Experts of a small language model: a softmax router.
Below are experts of layer 9 (counted from 0) of a mixture-of-experts language model. Rows are named gate (a neuron's input weights, with its number), up (a neuron's input weights, with its number) and show model dimensions 0-191. Each number is 500 + 25 x the weight over its row's rms, rounded and kept within 0 to 999. Numbers have three digits each.
Before each expert's rows: a language model's description of what the expert responds to. This comes from a sample of Wikipedia text that the model never trained on.

# expert 15
It responds to: Word-start fragments. First pieces of split words in general prose, such as rede(veloped), groundbre(aking), sk(ins), plus It and byte-order marks.
gate0:459488471478464472547444538473478485484506483496514509503532444499503501493516510483498504488508474530509509490473503468482509494518484494510434452506478497472510534475499516507521492450464507489529468501475498510526493462512489524463501536462494537510484534542520484505513511529503497464503512532489516482499487519481526510470482444535479471497472485493511530516502521505486506442500536535449503457497508471486471508549486516517508513484504437481509490499487487498490513535508497500465521462494470502512542537511452450529461508502496498500479508443503513474573504529452509503
up0:452497482533445463538437559521500477508528502476541504524520448505483509498505525484485502516508496507512498499514493463521510498502463511495445498504495509503483537505500537520510470452528479487506500511487447555537473476480527515491489503475475544511489527521486493497485492526524514472518501528485522496480522514492482506513520481525451468501440464452506526513482499511510519473486525537460517455508517432488501524564478478503522503484505468463535511477478474506475514525528518515512528482499486504491526548493467437514455505515477501499495514494493501454530507508488506521

# expert 48
It responds to: Generic work nouns. Common nouns naming works, groups or documents after a or the, such as album, collection, report, series, book, role.
gate1:514503475487500482460496517517524533526502533498461529495512494535513486483480495509489491501520489548515494550507512499479525516489518462560483489517510490520530488489488491494483503507427466508462513510465498492495484500473439480518472516482513470489525542534528534465509509498508514504493492487471477538535521515547472513517524480503501477482477567516526486525447527520487504495495524533470511545495511570521493508534501518520524468485498509480531504463525456526489439524526512478468503517438463482495456505481495499511502490507465533533490475549523512495544476477479518497
up1:531535482498523474468532502518537545511498512515527498520551506526494515470488506507497474529510492540516524550501562499501501525508551468567510508525488507518515471525480491495509499490447476464472496485456481469515510499476446482511476505505525476526493542524523550488527496478476509478522511481475484507534538495537460501512531500475523491464502544506522507525463532519473504484484506529518497514471487581534517483519491485508504464491495497474499514480519478517492454531478490465476495513463468470503448481496509494544514514496493521529517492518512516498528473484430513520

# expert 24
It responds to: Digit chunks in numbers. Two-digit pieces inside numbers in coordinates, statistics tables, vote counts and catalogue codes, such as 69, 39, 04.
gate2:531520450481542548514548488508488474463466495515542481480531512448468456506469503503483491491444465523475537496462480507457504479489516468503490462479486481447495467508476525489524499511485489480525456521486468458503543539506508452488525503469473540503489487504492500525517476503497465505482456511534466455543486484502501463491495491515508522480521476524518504532516498511511500477511494481545490518521502466505446510526500529468513531527529490525465516471498508524542480465486470497499519502484510514485487511540480528479521527507507514514458479472461493488449467538499481524
up2:550523513533526529521513541521547519489469452537564529479529528532489505480533470494527513533501514485510537505476501476532490470541492507463502509468535536542519453496459514500542505503551483496506529505494506443514517477481508491561531527489503523515510483463505497485477456520514529488506451524512511488502487508467467497550477488543529510481524475496497508520505527485498471507518547505516474499464471504493503514502513509456484497522517524517467444504548502518511501473511501508550511461498508490439491512484519505499476505511499495488475538480471511483511487494524483549

# expert 20
It responds to: Quantities and table figures. Number tokens for counts, attendances, money, populations and scores, often the leading digits of large numbers in tables, e.g. 21,859.
gate4:518504538525507471506481494506498528544536533507475514497550480529477474479485477481479442474496515501513519517534442516485500486533518501492518482501470507471436523479529493516514504478500475513487468543541493494490494520498434481520481473512497512454483476503513516495483587477473447451499496520492488516532527472491510490537500521478531496447473524471506508490522481497498455523524488513543486492539540540512492529503505468483522511514491486483502452488493493517481506471467533479546487536505505534510528489487474528524522487533473498503508546544464475502496524532493500497
up4:524483502499529458499435476502502543487508572513507525505513513510499474488464492484473477488466476547514515514527468548493502508502482488530483435522489480484445521481524513525558483479521451522477497513483461465521472522511453510518517456490529492494507515499463471462472551480482453478491485529520507523507522485500495477493527473477489485467499533489516456505515507488472484496527484516499493470534510523553506537507527471473478477466493471489523503483531485497496501492495557495528468482522479557532484491494463525506514495512486487491517507519493481498545544525492520473

# expert 7
It responds to: Digits in identifiers. Single digits and digit pairs inside ISBNs, ATC codes, years, dates and coordinates, e.g. 978-0-521, D04AA10, 2011.
gate2:509491467517494513509539480515431507483502493491479470507476456532502517519457472466502546530492464500491508494470497509505475509509479506503471478462497507499521456509469544527520510497503480489516490527464468510553480517475544485475503446509493509484534506471476514529509537502542492501473486510528516494536503471468497427474488524522502507517478474547538484498500494523486484457541522516519469527502482493530490502498494558498446508480543503551467537446489519480510512506507476518470522502475500479484543506549510476519474496480490521529488457480509476510543480500484543487
up2:478534497489512509496507513457544478515508536471485501464521548465502489518517494493488464477470473531496507479508464482522485445485521464512527517489496483470509558480503487444495537500469500463527508460546482500487554475513454482498516546466482469468455491524513537487503485499468471508512521472505475483450465532497480533517479451517520526486512513448478476517518512520495527512463531483512498510502530496492483454524485483471497506531464474521495493552510529520486481499485469492501457477530521546495520495476489542469532489506514463490499519515476516510458487540477476496